From a checkpoint of a small mixture-of-experts model trained on Wikipedia.
Training: a variant of Adam for the experts, 633M tokens, 4273 steps.
Below are experts of layer 7 (counted from 0) of a mixture-of-experts language model. Rows are named router (the router's row for the expert), down (a neuron's output weights, with its number) and show model dimensions 0-191. Each number is 50 + 15 x the weight over its row's rms, rounded and kept within 0 to 99.
Before each expert's rows: a language model's description of what the expert responds to. This comes from a sample of Wikipedia text that the model never trained on.

# expert 1
It responds to: US and initial-letter pieces. Word-initial fragments and abbreviations such as U.S., States after United, CA, MA, and mid-word pieces like Ag-ric-ultural, plus infobox line breaks.
router:26 85 40 68 38 46 27 55 31 71 69 55 74 57 47 16 28 73 39 52 44 72 36 31 35 53 33 29 59 57 35 44 51 59 24 24 38 50 39 30 36 59 73 58 38 60 53 71 40 45 70 36 55 63 34 46 48 40 26 39 75 24 37 62 55 59 51 69 55 52 45 70 49 49 43 20 64 33 46 64 27 46 42 56 53 62 55 61 56 45 82 75 65 68 63 44 28 37 37 59 53 33 36 82 43 43 42 63 56 42 40 51 32 08 50 62 37 45 43 60 46 15 50 44 44 91 39 64 52 36 32 47 46 51 31 27 41 47 41 69 43 44 56 53 59 44 49 50 51 34 65 44 78 36 39 61 24 30 55 62 42 34 37 57 85 55 62 63 38 36 77 62 54 38 46 46 38 59 26 55 43 61 42 58 40 43 18 43 63 54 38 65
down1:40 38 46 61 53 67 50 82 54 64 51 69 43 35 43 85 39 47 74 53 46 51 60 53 49 56 66 61 50 40 42 47 25 38 40 57 19 76 46 42 57 66 37 72 30 22 38 38 41 65 31 39 56 38 69 49 27 67 30 67 63 58 87 40 33 28 57 37 43 39 48 28 51 11 74 61 34 57 38 56 60 68 36 55 49 51 62 58 57 54 30 63 66 25 50 74 72 31 41 28 38 69 49 23 61 70 53 52 56 48 45 48 36 79 54 42 56 47 61 39 33 37 50 50 44 40 51 46 65 45 21 54 45 43 51 62 28 00 35 51 46 47 40 33 65 73 46 62 49 42 72 32 59 62 33 50 48 58 64 45 74 51 41 70 56 55 51 74 52 58 40 61 66 65 37 85 43 39 57 73 46 42 93 44 34 54 31 57 57 63 36 69
down2:58 60 65 50 28 37 65 56 57 53 71 70 50 41 23 84 62 62 47 55 58 60 68 47 48 31 45 45 44 49 67 43 66 49 47 51 70 37 10 65 63 42 54 53 45 24 77 50 51 23 55 55 59 49 59 65 75 36 57 66 50 61 30 59 40 54 43 66 42 39 48 31 48 28 60 09 71 41 57 56 46 39 38 77 47 74 66 57 40 52 24 35 27 64 61 40 66 39 35 55 59 46 58 46 48 56 38 45 55 54 59 66 27 43 59 48 60 49 34 32 26 68 62 35 30 53 52 44 64 56 14 45 70 22 58 50 54 18 45 24 42 56 73 41 33 41 45 37 60 34 40 42 60 44 62 30 49 59 48 55 78 62 46 49 59 12 58 41 32 58 47 54 34 53 65 21 71 50 35 80 64 30 36 18 26 65 27 74 69 38 58 20
down3:62 15 45 58 44 31 45 32 54 54 41 73 44 26 29 43 34 60 74 57 73 64 60 67 58 40 41 23 38 41 47 60 56 79 51 33 70 48 73 58 44 22 31 54 62 63 26 53 42 40 61 60 54 22 49 66 72 40 59 52 31 58 63 12 30 58 67 34 51 32 34 73 56 38 49 49 44 44 16 59 65 49 48 54 35 65 67 47 70 33 41 51 33 47 66 62 51 47 25 68 78 50 58 44 72 45 23 77 69 50 53 69 47 72 46 31 34 37 64 31 58 41 47 36 56 51 66 39 45 64 47 63 36 39 47 21 49 38 70 39 45 47 59 32 69 48 38 43 56 64 64 38 17 59 57 77 65 44 63 34 61 51 75 31 56 29 63 60 25 28 56 27 39 50 33 57 53 78 59 27 44 41 74 41 34 42 64 30 50 33 51 72
down4:39 40 46 46 56 58 45 47 54 67 52 41 38 32 69 65 67 40 67 34 40 53 31 32 26 52 61 35 85 45 51 78 63 54 27 66 30 42 44 51 35 71 62 49 52 61 22 75 46 46 26 56 50 31 56 42 38 34 54 47 43 56 36 51 62 78 48 28 48 27 53 30 23 50 35 72 17 61 36 47 52 28 41 66 37 26 69 40 39 71 58 53 48 47 51 67 61 51 49 49 59 23 55 50 28 34 37 47 70 32 74 58 61 54 62 53 62 70 41 29 72 61 46 22 76 66 38 45 23 47 52 43 64 65 62 59 40 58 62 75 37 62 54 41 26 62 72 33 62 64 26 54 59 27 35 21 53 35 41 18 42 30 56 43 79 26 72 41 49 49 43 78 29 66 25 46 37 43 34 33 78 51 41 37 46 41 49 67 60 42 40 28
down5:41 48 51 29 51 51 61 56 47 30 44 89 38 50 68 59 55 59 73 41 53 49 52 56 29 33 51 28 26 36 71 49 35 70 57 50 47 48 31 59 56 46 52 38 54 48 62 49 60 33 60 26 41 38 64 07 81 45 41 52 41 08 51 52 29 32 46 54 86 81 39 36 36 51 18 58 59 58 58 39 46 46 26 50 45 53 67 33 12 56 42 62 61 74 44 57 46 60 58 51 64 82 53 49 30 09 46 29 49 26 50 51 38 64 50 59 65 62 68 33 52 55 26 51 41 29 52 52 41 29 54 55 50 39 52 67 56 49 41 68 64 30 32 52 37 50 64 45 55 46 51 45 37 60 76 49 61 20 39 35 71 42 54 59 40 62 42 26 45 45 53 45 38 56 55 39 73 68 07 61 76 38 84 63 42 22 42 53 55 33 45 61
down6:46 56 25 63 60 57 43 50 34 40 34 47 69 50 32 65 50 50 30 46 77 59 46 68 60 60 56 58 39 56 52 53 64 32 54 41 34 52 54 40 57 75 29 67 46 58 54 50 42 30 46 52 82 53 44 56 38 51 55 25 51 51 70 38 78 54 62 44 68 84 62 51 31 50 56 70 71 25 62 41 17 70 57 55 49 30 59 35 57 87 67 59 33 52 70 50 80 54 56 56 57 44 49 59 69 56 58 68 67 36 61 35 25 62 55 59 58 29 51 59 46 79 59 33 71 62 43 43 36 39 45 56 57 52 57 79 83 57 37 46 62 34 59 56 72 51 29 34 33 56 58 18 61 45 62 58 75 50 51 70 36 43 53 99 45 40 57 23 68 21 63 48 41 30 30 32 39 57 51 72 66 54 64 57 58 33 44 41 53 38 22 76
down7:36 66 45 55 42 35 38 36 41 55 47 53 56 42 31 50 52 50 95 62 69 30 40 59 38 65 47 37 42 70 53 62 49 30 50 34 45 24 74 14 44 42 48 64 70 37 48 45 42 33 44 48 37 51 77 72 58 53 61 13 56 59 33 67 43 66 54 37 21 65 64 64 71 63 47 67 75 54 38 51 66 57 22 58 60 40 25 44 61 61 55 56 56 61 42 45 56 45 43 41 52 47 47 36 61 59 39 58 58 43 48 28 37 45 70 62 72 57 34 53 48 36 49 48 59 36 57 82 22 13 52 53 48 62 41 52 48 43 46 56 73 44 48 31 45 21 10 47 68 55 56 56 25 41 55 14 36 61 76 25 24 50 26 64 79 53 32 55 54 61 40 68 53 49 16 56 27 75 48 28 44 39 66 54 74 44 47 53 79 45 40 67
down8:68 49 71 40 60 42 48 55 44 50 63 59 37 70 85 32 23 48 33 45 45 28 07 81 62 65 53 42 61 31 49 37 52 10 56 58 38 54 64 40 55 38 51 37 57 83 54 46 49 73 57 33 62 42 51 48 51 30 60 41 39 43 56 43 63 55 26 19 58 59 44 76 42 18 46 41 32 33 42 48 55 67 79 58 56 47 54 51 49 62 59 60 73 68 55 38 65 40 39 60 52 49 67 37 59 43 42 67 68 56 49 55 36 57 57 56 22 23 50 56 43 47 75 51 31 32 33 51 25 51 66 75 38 58 57 60 36 85 42 51 46 69 43 11 79 29 65 61 45 44 57 56 42 32 49 50 39 33 64 54 38 31 62 58 73 80 42 37 39 50 34 30 20 30 58 47 36 74 40 79 52 33 48 48 35 62 32 42 46 25 51 33
down9:59 87 48 59 28 71 45 47 40 54 50 56 39 01 38 47 46 40 67 51 32 37 03 44 15 74 40 45 42 51 38 40 92 40 52 38 58 42 62 40 45 54 61 38 48 51 58 31 53 67 30 38 33 43 47 69 58 70 53 43 26 73 43 45 70 30 63 52 29 54 71 26 41 26 61 33 55 48 51 53 53 58 48 47 49 41 53 55 55 63 65 78 59 55 34 57 56 53 77 26 61 44 30 45 34 79 31 51 37 59 56 48 51 26 56 44 46 47 53 48 37 68 67 37 29 50 95 61 31 47 56 37 21 60 37 51 49 51 45 80 64 62 73 40 58 53 72 38 30 56 42 61 71 42 62 41 33 28 49 74 38 44 49 43 60 41 45 61 24 26 48 57 25 43 38 41 38 58 58 46 23 44 52 47 88 42 40 62 50 52 48 66
down10:62 59 53 65 63 56 53 50 35 72 56 82 43 50 39 58 44 52 89 47 30 53 48 45 62 70 49 32 46 47 69 23 80 65 85 50 43 59 59 72 62 35 61 59 33 44 35 57 54 51 60 70 41 27 63 56 58 52 62 38 56 77 44 59 53 58 46 18 62 44 47 69 45 55 72 53 48 54 31 68 55 45 49 57 34 17 60 46 63 61 44 51 55 65 80 18 69 46 39 72 52 73 53 52 81 47 31 76 59 43 34 51 59 12 51 63 56 44 71 51 35 54 60 36 52 28 42 51 51 56 69 60 55 46 63 67 40 60 41 78 63 62 50 43 49 52 38 26 40 61 41 35 49 44 56 49 35 60 63 26 43 42 95 38 29 48 66 42 51 28 56 28 38 32 52 45 19 57 25 44 45 59 30 55 59 76 74 89 62 68 62 69
down11:64 49 64 60 45 71 62 63 58 41 42 38 51 55 24 41 63 66 50 44 41 48 56 23 56 53 34 51 49 59 64 33 40 31 47 31 65 46 37 48 28 34 35 44 72 60 56 59 72 88 42 67 36 40 28 44 59 47 59 40 62 66 36 45 33 32 57 58 20 55 44 49 69 32 74 66 66 68 34 77 44 56 73 66 41 68 76 39 65 74 53 41 54 36 29 51 57 67 73 55 54 58 57 38 58 63 60 41 51 08 73 28 65 58 36 59 71 21 68 64 63 44 59 40 23 26 77 43 40 79 63 32 38 54 38 22 71 45 77 49 48 39 58 67 68 55 51 28 48 41 40 59 69 59 48 67 45 32 48 33 81 68 25 41 41 45 65 35 35 51 63 32 63 74 63 59 69 49 32 60 75 46 47 35 62 65 71 42 42 52 28 37

# expert 54
It responds to: Military and government. Military and government words after United States or Royal, such as Army, Air Force, officer, Minister, government, administration.
router:40 89 43 65 51 52 50 65 47 56 57 57 53 46 34 18 12 55 50 30 72 57 21 30 50 50 53 33 54 39 50 50 34 42 15 37 39 58 62 64 34 53 54 50 39 54 44 18 39 36 56 69 34 86 35 40 51 46 23 50 68 33 57 61 49 60 37 93 59 43 44 55 65 47 45 39 33 36 50 59 38 22 33 41 60 68 36 60 37 49 69 68 35 50 42 24 36 54 42 60 47 45 56 55 52 54 61 55 72 57 58 57 36 26 22 48 42 53 48 45 49 49 52 56 70 88 69 49 58 34 27 42 77 34 40 50 69 47 48 63 45 60 67 38 28 56 66 59 54 21 99 81 70 60 49 54 43 39 59 41 28 50 48 56 55 50 43 64 47 61 88 68 62 49 53 53 58 60 46 35 49 15 37 44 51 32 35 29 35 43 62 39
down1:39 48 55 57 45 67 24 33 43 64 64 55 43 60 50 55 45 28 49 77 20 68 26 43 39 75 28 50 36 55 71 78 69 28 55 56 48 18 46 54 46 59 36 85 50 54 32 55 55 47 15 23 50 38 46 36 68 63 50 66 57 51 34 21 42 62 57 64 29 40 53 59 38 67 55 43 37 36 63 42 70 47 56 63 47 62 52 48 41 59 38 60 38 60 52 25 38 60 43 26 38 73 52 79 11 70 51 51 67 62 54 23 37 70 70 63 69 41 76 47 34 53 47 49 50 46 56 68 47 33 30 86 54 25 60 71 54 48 61 72 55 40 71 40 67 84 24 60 44 39 57 44 43 78 32 46 41 55 60 36 63 43 34 23 57 50 33 47 24 47 52 32 49 36 40 62 54 45 53 45 51 44 61 40 74 55 62 41 61 26 21 31
down2:76 66 63 30 51 73 68 67 55 45 64 71 37 63 50 64 56 73 66 38 81 50 51 43 48 37 67 30 31 52 69 48 57 41 35 38 77 13 42 31 52 66 41 57 41 32 56 44 41 49 42 42 48 40 29 80 66 47 60 49 47 56 26 61 58 49 30 66 68 52 29 36 54 57 46 33 47 28 51 33 36 20 48 65 42 60 60 42 63 36 40 75 29 41 36 66 59 41 51 74 54 49 37 62 35 63 44 60 42 56 44 58 36 23 52 37 38 43 40 64 12 38 57 46 42 53 58 75 61 62 53 46 55 21 56 76 39 38 30 64 64 49 42 46 15 42 35 64 56 33 32 72 54 57 50 31 27 71 35 48 88 71 75 47 81 44 54 32 45 65 29 51 47 40 66 30 56 51 25 83 55 49 43 52 24 66 44 58 71 56 39 31
down3:48 45 18 31 47 60 11 37 61 72 53 58 80 43 61 63 61 56 56 57 53 44 53 62 30 63 46 64 68 46 42 61 47 29 76 78 76 66 79 68 31 23 37 60 46 29 44 48 49 45 41 36 55 63 41 76 63 61 60 60 49 73 54 25 30 58 80 58 46 55 62 64 39 39 53 65 33 50 43 17 89 79 37 68 77 50 54 38 63 72 69 38 15 57 69 40 35 71 50 44 55 41 30 40 52 47 41 62 53 60 58 45 30 42 42 68 51 56 74 17 40 57 50 72 40 70 48 27 61 46 41 57 49 41 42 55 58 65 35 41 43 52 71 23 66 53 52 58 70 70 47 09 27 42 51 47 54 53 41 61 54 37 50 44 51 28 39 31 39 62 48 56 48 34 29 36 58 52 76 40 54 59 34 44 68 55 43 35 72 48 48 22
down4:48 34 43 41 75 43 48 19 62 57 37 56 55 30 65 38 65 52 37 38 52 48 60 63 52 30 56 77 26 24 24 54 56 67 33 72 72 32 40 84 23 68 51 27 68 38 66 40 51 47 67 61 46 41 41 55 20 58 55 57 49 53 68 51 55 41 57 29 36 63 47 45 43 58 59 36 51 75 62 70 44 68 51 57 40 41 29 46 62 72 44 85 65 66 46 63 66 38 25 76 32 29 39 30 23 52 67 48 32 62 67 69 57 42 33 33 40 65 67 53 49 67 27 60 56 39 44 30 55 62 38 49 48 47 62 58 27 75 65 36 38 63 57 94 46 41 44 52 45 74 54 60 28 60 41 52 30 41 33 55 43 29 54 57 57 14 52 35 53 44 39 65 58 27 62 52 35 48 71 39 56 65 34 46 54 57 25 44 73 34 76 22
down5:47 66 70 64 42 48 37 34 47 66 20 50 50 38 23 66 75 59 53 62 46 32 51 45 29 46 33 18 67 49 39 48 63 52 60 52 39 48 84 70 77 33 61 47 68 49 57 45 49 34 48 50 58 55 61 55 61 68 53 56 67 51 43 61 41 43 46 54 67 42 62 43 50 35 49 30 58 33 74 52 62 40 17 90 55 55 46 26 55 57 41 83 63 58 45 68 47 58 33 45 56 81 46 36 71 26 32 57 32 51 40 60 66 66 46 88 55 44 60 47 72 32 27 20 44 52 84 53 74 45 42 62 47 35 62 41 28 54 39 49 72 31 58 77 33 47 81 73 30 50 38 46 46 53 51 30 66 44 35 49 47 60 37 65 48 43 43 40 57 66 34 60 29 49 46 37 89 64 26 41 51 44 70 59 42 74 37 27 55 23 37 72
down6:44 40 33 48 43 47 30 30 62 41 60 46 45 52 27 67 53 51 58 44 58 41 35 54 38 24 56 57 53 50 48 09 34 70 63 69 36 66 59 37 72 32 50 70 62 40 54 54 42 16 40 54 62 45 30 53 49 33 52 29 24 38 34 48 80 34 40 50 35 48 66 48 47 25 79 59 36 29 54 65 50 61 76 42 77 24 49 57 37 99 31 63 65 63 58 67 58 41 33 35 36 65 45 53 46 41 31 71 46 27 54 47 19 43 46 35 89 47 65 42 46 71 43 33 55 26 34 60 38 55 54 52 19 75 71 57 28 55 28 38 56 69 43 60 69 46 54 52 56 52 34 39 59 55 51 52 44 52 59 58 29 33 42 95 60 60 28 45 50 26 54 69 43 43 44 71 59 73 59 75 50 62 53 39 53 53 46 58 35 58 33 69
down7:46 40 48 41 34 71 44 57 41 58 39 58 62 52 45 61 57 35 61 70 34 57 79 43 50 58 53 60 19 08 34 42 46 59 53 64 67 52 65 55 48 42 73 54 40 57 42 40 70 31 75 30 80 60 59 63 48 41 51 11 52 34 32 55 55 73 61 54 12 76 48 26 66 44 35 51 67 84 38 47 41 62 18 53 51 62 47 49 49 51 53 43 74 44 53 76 57 58 66 54 56 81 42 33 71 52 65 68 36 57 37 47 45 54 56 68 59 65 57 66 63 42 24 41 72 53 42 33 67 36 51 44 79 66 54 48 64 62 63 73 38 60 35 35 71 64 63 31 70 88 40 48 63 48 57 47 52 48 47 47 40 46 24 73 65 62 28 73 51 49 47 47 72 58 47 29 42 57 50 49 36 81 41 55 38 60 56 44 45 59 11 15
down8:42 63 70 45 41 38 77 27 58 52 46 47 63 51 33 62 58 46 33 52 64 59 21 32 56 57 58 44 58 41 59 29 49 48 27 72 29 49 55 36 61 46 46 26 58 70 59 28 35 57 43 27 58 37 55 39 66 34 42 31 24 00 55 48 42 53 58 39 45 65 52 79 45 49 75 40 46 35 49 47 76 54 45 39 54 45 67 57 33 62 59 16 53 41 26 58 73 57 62 67 53 36 89 41 63 32 61 56 60 46 76 38 53 58 33 20 12 37 31 67 58 28 40 65 38 54 41 78 38 45 40 56 56 54 57 34 74 63 40 60 48 40 71 42 89 49 70 30 52 60 55 57 67 48 52 43 56 21 52 50 34 47 54 52 34 56 40 38 59 35 18 43 32 36 65 51 36 65 64 61 41 54 60 42 73 39 20 61 74 57 58 32
down9:31 55 48 47 59 72 43 38 48 61 59 24 33 42 52 65 28 40 68 27 39 51 34 47 67 56 74 32 47 44 34 45 61 22 74 47 42 59 76 51 36 42 38 50 47 52 45 57 57 58 08 67 50 33 88 68 64 54 31 41 39 54 41 25 57 44 52 49 52 56 45 53 58 28 36 64 23 17 43 36 45 35 44 46 51 60 64 48 55 26 66 58 46 51 43 42 46 59 51 36 47 38 22 49 45 79 40 56 38 30 38 64 64 49 67 56 57 46 51 46 49 69 35 52 47 44 79 15 08 41 74 31 25 57 39 34 29 37 31 57 12 61 49 44 62 42 50 44 46 43 25 50 52 06 83 72 31 53 57 52 29 59 51 41 32 58 32 41 41 38 56 46 52 17 65 42 25 33 49 67 52 47 65 28 51 69 48 77 51 51 50 52
down10:73 15 72 57 39 45 60 55 35 61 32 56 50 49 41 57 73 44 46 48 41 58 64 31 36 65 36 52 32 70 46 45 44 38 72 68 53 61 61 83 42 58 31 56 27 35 49 50 35 81 88 57 73 48 42 63 56 26 51 56 52 80 55 30 37 25 74 59 45 45 66 52 47 60 47 32 35 46 34 66 43 57 64 64 33 61 52 52 79 85 61 35 36 38 38 56 66 60 42 26 55 67 48 60 31 31 60 78 55 50 63 45 42 46 54 70 49 58 59 28 50 79 37 52 64 47 61 48 57 53 50 39 47 32 59 58 72 39 44 27 48 62 56 31 70 27 57 50 46 26 49 57 36 62 35 53 24 42 27 40 52 75 43 76 25 74 23 44 42 39 63 32 76 58 69 61 60 54 74 53 41 34 36 50 40 42 64 37 58 98 47 70
down11:60 61 47 60 49 17 65 45 52 30 54 48 51 48 23 67 50 36 48 61 49 57 19 56 36 45 51 47 70 38 56 17 93 24 54 53 43 42 69 48 62 35 42 46 54 59 53 63 40 65 54 36 38 50 61 26 38 24 44 64 24 50 63 39 33 42 66 32 56 27 37 61 39 56 42 65 46 50 25 47 45 33 34 48 79 45 70 68 64 48 46 44 33 27 51 34 77 46 28 39 56 52 39 65 58 30 70 70 68 45 39 41 72 52 59 44 65 56 69 63 53 33 37 48 65 25 41 39 28 58 29 57 33 66 42 31 24 58 44 84 53 33 76 49 51 59 60 48 41 41 38 65 50 51 68 29 36 32 49 13 60 47 50 46 52 27 70 60 55 72 35 17 39 34 52 33 29 44 41 37 74 69 58 31 54 40 89 56 71 66 72 56

# expert 42
It responds to: Name and place pieces. Middle pieces of Asian, Arabic and other foreign names and places (X-av-ier, Isl-am, Mawl-amyine), plus between, both, degree marks.
router:37 93 31 57 49 35 46 73 58 54 65 45 55 38 50 34 54 32 61 03 59 68 32 48 44 60 40 33 39 37 56 52 46 40 50 59 51 52 53 54 44 55 49 37 55 63 73 47 52 35 69 36 54 50 46 55 46 63 13 63 59 41 55 43 43 44 72 95 69 64 47 54 45 49 48 39 24 51 39 62 40 41 67 46 41 42 51 47 80 43 61 57 45 51 47 60 24 36 31 33 23 40 35 60 35 63 62 20 67 71 80 56 36 41 39 51 54 45 42 52 53 52 56 61 92 73 51 67 75 64 71 40 63 50 63 66 40 76 49 43 37 54 54 31 39 52 52 50 54 25 98 76 67 39 53 39 33 30 41 23 46 42 57 61 56 60 40 76 69 38 75 84 62 54 75 72 51 64 37 52 56 39 26 64 39 52 48 49 28 49 62 56
down0:22 49 45 62 30 68 60 24 44 67 55 54 42 32 36 63 49 51 34 48 36 40 30 42 49 87 52 30 77 30 63 65 45 52 38 35 54 53 64 45 15 27 49 48 45 71 57 34 55 34 20 65 57 65 46 33 50 61 56 67 57 38 55 51 43 45 63 29 48 53 74 41 34 54 82 51 74 57 56 44 47 48 73 75 16 46 38 36 50 55 51 41 24 50 49 50 53 45 32 24 58 51 60 30 28 66 37 58 54 50 28 39 30 47 70 57 75 52 45 53 37 57 47 51 03 49 49 49 31 67 46 65 64 51 23 35 43 51 51 99 64 40 53 36 53 42 64 57 79 23 53 63 34 34 64 48 35 18 55 48 58 57 26 43 54 56 37 49 70 49 21 37 80 49 59 48 40 43 83 67 51 46 44 46 24 45 42 56 58 50 45 58
down1:54 40 39 42 34 50 40 45 09 57 70 47 49 43 62 77 22 59 26 76 87 46 57 66 30 35 67 38 41 73 39 50 60 27 40 55 59 56 30 69 67 35 43 50 74 66 20 29 60 57 59 29 56 55 44 29 74 52 37 64 52 65 71 34 42 44 69 44 54 40 75 59 51 55 44 32 27 45 51 59 83 37 63 55 73 79 56 60 46 30 34 56 40 72 65 70 51 56 49 64 67 68 57 67 46 39 61 35 43 49 79 72 61 55 49 37 71 56 54 37 47 25 67 53 46 60 52 50 48 52 48 65 22 44 40 58 46 51 67 31 46 39 58 34 59 51 45 45 41 65 34 32 56 51 40 90 46 72 12 69 48 28 53 36 58 32 45 78 50 71 46 72 45 68 47 40 45 81 36 46 59 31 58 38 42 35 53 68 51 55 18 50
down2:57 65 43 65 46 33 43 58 54 51 62 71 51 31 73 55 51 63 66 42 60 47 58 23 71 70 54 33 72 48 48 45 32 61 42 35 68 35 44 54 30 79 55 50 36 50 14 32 55 40 26 42 39 50 36 71 67 48 51 38 50 73 31 28 63 47 33 51 47 57 32 46 34 29 63 48 53 48 78 51 32 30 43 48 62 66 52 72 56 52 49 47 63 46 49 39 63 60 48 78 49 67 50 45 23 50 59 65 70 34 68 51 28 28 56 55 67 21 59 46 38 59 63 40 24 48 63 36 49 49 53 52 49 29 62 54 45 32 54 46 31 53 69 49 35 30 40 39 67 28 43 43 43 49 68 46 46 41 46 52 65 52 47 68 31 38 42 04 47 90 50 68 71 61 41 19 28 31 04 53 38 62 21 27 15 48 42 33 44 41 19 33
down3:56 31 21 29 51 39 36 06 46 51 44 52 36 27 36 60 50 61 43 52 46 40 31 67 61 63 33 45 65 31 54 63 39 48 44 61 57 38 70 33 56 28 53 50 49 19 36 62 57 27 31 45 56 31 59 37 37 56 61 56 49 68 61 14 68 59 65 55 53 46 61 68 44 31 22 52 43 44 67 48 66 31 51 59 80 38 55 51 64 78 51 32 61 45 45 59 31 28 26 38 61 77 38 44 52 55 35 51 45 66 56 54 56 63 80 76 64 37 42 30 62 59 27 20 41 66 47 26 48 58 60 36 41 33 54 76 54 41 47 44 65 41 72 72 30 86 22 42 32 61 57 17 27 51 46 56 46 41 35 44 41 33 50 69 38 30 44 89 36 62 59 43 31 49 74 42 56 36 47 51 39 54 53 51 76 77 37 57 70 61 54 45
down4:53 32 37 59 52 38 28 58 56 38 43 17 31 32 46 65 31 48 55 37 16 62 42 44 42 59 56 41 37 51 62 79 81 54 60 43 54 28 50 72 43 76 63 57 41 39 53 70 70 56 35 84 43 67 42 84 36 52 43 41 77 57 44 48 36 76 48 56 37 47 24 56 42 27 56 69 59 43 46 40 78 41 51 37 51 49 54 51 53 50 29 59 47 69 51 35 38 25 62 36 29 58 62 46 48 71 42 30 37 70 59 99 50 56 59 14 34 57 58 69 43 56 38 53 59 55 56 37 28 88 56 38 39 52 29 61 35 49 56 66 57 41 41 28 25 31 54 63 35 47 42 67 54 47 44 48 61 56 48 38 69 37 53 34 50 45 50 96 51 43 24 48 44 49 44 65 80 52 68 61 62 72 42 76 57 48 21 64 51 31 59 45
down5:64 72 82 38 58 36 54 60 30 54 57 44 36 57 45 38 66 60 47 62 59 59 52 35 24 68 23 36 72 52 38 42 54 47 33 75 72 34 25 66 30 52 87 35 62 72 33 44 67 66 21 35 73 57 42 10 72 58 55 44 45 52 64 56 36 58 34 59 50 74 29 36 52 33 51 64 32 56 58 55 77 30 41 54 59 47 50 12 43 60 70 61 45 44 49 60 26 39 66 51 63 49 32 43 50 34 40 53 31 41 46 36 70 63 74 44 14 26 37 50 47 27 65 66 65 27 62 49 72 46 37 56 42 34 26 57 69 54 68 58 69 40 57 68 13 42 48 59 40 49 19 65 32 48 64 56 52 34 38 44 35 56 57 59 55 64 43 84 57 48 61 62 42 54 48 42 59 59 42 57 74 38 60 46 66 73 61 64 43 65 73 48
down6:33 46 45 64 46 30 26 48 57 64 58 70 77 58 42 58 56 32 50 44 55 57 70 70 56 53 40 52 44 80 52 31 48 64 32 48 37 52 63 35 57 63 11 78 62 40 75 43 41 28 55 79 79 35 35 79 33 28 59 49 43 28 62 42 44 41 35 50 67 50 78 53 52 36 37 42 57 63 52 68 46 72 64 19 50 48 63 46 68 39 43 52 30 40 45 56 74 30 31 61 70 36 49 54 43 54 58 56 36 36 89 70 54 37 15 14 44 76 46 35 38 53 67 52 54 28 31 25 63 40 41 30 62 48 99 48 60 69 62 68 45 35 50 31 55 59 58 47 64 49 48 56 35 44 34 60 64 50 80 48 56 59 52 62 43 54 47 41 69 63 64 67 59 28 46 67 41 51 47 62 62 64 43 53 58 73 56 55 40 42 16 62
down7:21 28 74 54 33 50 32 72 88 35 59 74 57 66 58 58 35 52 58 58 59 56 64 52 44 46 70 43 31 42 59 11 64 71 32 56 60 47 68 51 39 62 40 55 56 49 73 67 63 22 52 67 29 29 71 28 52 44 41 25 41 53 51 34 61 69 65 38 62 65 34 50 52 47 51 45 73 67 38 48 66 67 70 52 48 74 56 68 42 55 54 26 76 67 28 67 44 43 50 62 42 41 58 63 58 56 34 46 65 59 48 49 44 48 57 59 55 82 58 54 50 37 42 73 63 58 04 65 40 36 60 68 44 73 56 49 51 24 48 43 54 68 77 28 40 34 40 61 57 50 65 51 74 39 87 55 66 38 59 67 14 50 60 47 08 44 26 65 65 51 52 50 48 41 49 55 64 52 52 79 27 36 56 52 72 54 34 53 39 37 66 41
down8:65 41 59 22 45 97 46 29 31 61 57 78 34 54 54 58 61 93 39 44 78 45 40 39 61 43 49 42 58 79 47 57 34 62 46 75 29 71 78 38 58 38 62 48 42 52 51 71 51 55 39 56 47 35 64 53 64 51 77 59 48 52 31 32 47 45 67 23 66 55 32 83 74 48 54 41 44 52 48 19 74 59 65 74 53 31 56 57 56 58 50 28 39 38 40 54 47 44 27 48 44 40 78 56 41 51 68 45 40 57 66 60 83 42 72 55 29 52 47 73 37 57 29 71 47 39 15 60 35 22 58 54 55 37 40 42 34 60 30 50 48 41 47 43 31 51 80 53 53 58 80 55 42 40 59 45 51 45 46 61 61 35 28 38 43 77 42 42 76 50 13 57 34 40 77 56 30 44 33 65 46 43 40 56 44 46 51 55 22 47 39 60
down9:53 49 33 29 57 31 49 46 29 41 53 60 33 29 38 42 43 50 67 48 33 35 55 36 36 55 75 59 54 45 71 69 65 47 23 62 56 38 70 42 55 53 43 67 40 20 52 41 26 62 41 57 72 36 28 71 57 31 54 25 40 85 39 53 32 39 54 55 24 46 50 52 22 31 66 39 49 09 40 41 57 49 16 49 83 34 62 43 36 56 56 49 53 53 39 48 53 61 43 46 50 34 25 63 33 65 64 54 60 63 60 57 65 49 71 58 38 28 71 69 55 41 48 67 31 54 85 43 21 46 44 64 44 55 44 49 59 62 47 61 24 48 59 41 63 66 69 74 65 59 51 77 54 29 67 39 33 77 89 76 65 51 43 67 45 49 47 51 46 43 46 66 25 51 45 37 40 27 49 71 40 27 45 47 61 45 42 30 41 62 15 76
down10:37 23 50 16 28 33 48 58 44 55 37 77 67 39 42 57 34 50 52 68 47 57 88 50 37 53 59 52 74 42 53 59 44 31 60 55 16 50 55 49 64 48 31 47 44 28 61 45 44 53 53 41 39 60 51 41 66 49 37 63 46 77 52 46 39 28 15 66 82 37 59 60 56 54 31 53 49 30 25 49 62 30 30 63 40 57 58 41 70 45 40 62 26 27 67 69 54 44 60 48 51 52 31 72 11 64 43 49 25 46 58 38 39 38 38 72 36 56 48 78 41 44 34 50 58 53 57 59 55 55 46 66 36 28 53 73 80 62 54 67 17 76 50 38 35 65 22 28 16 46 67 57 33 49 53 50 67 69 67 39 20 37 55 54 30 43 67 53 43 47 34 34 37 75 62 37 44 47 47 21 63 47 39 66 45 79 59 37 44 64 68 48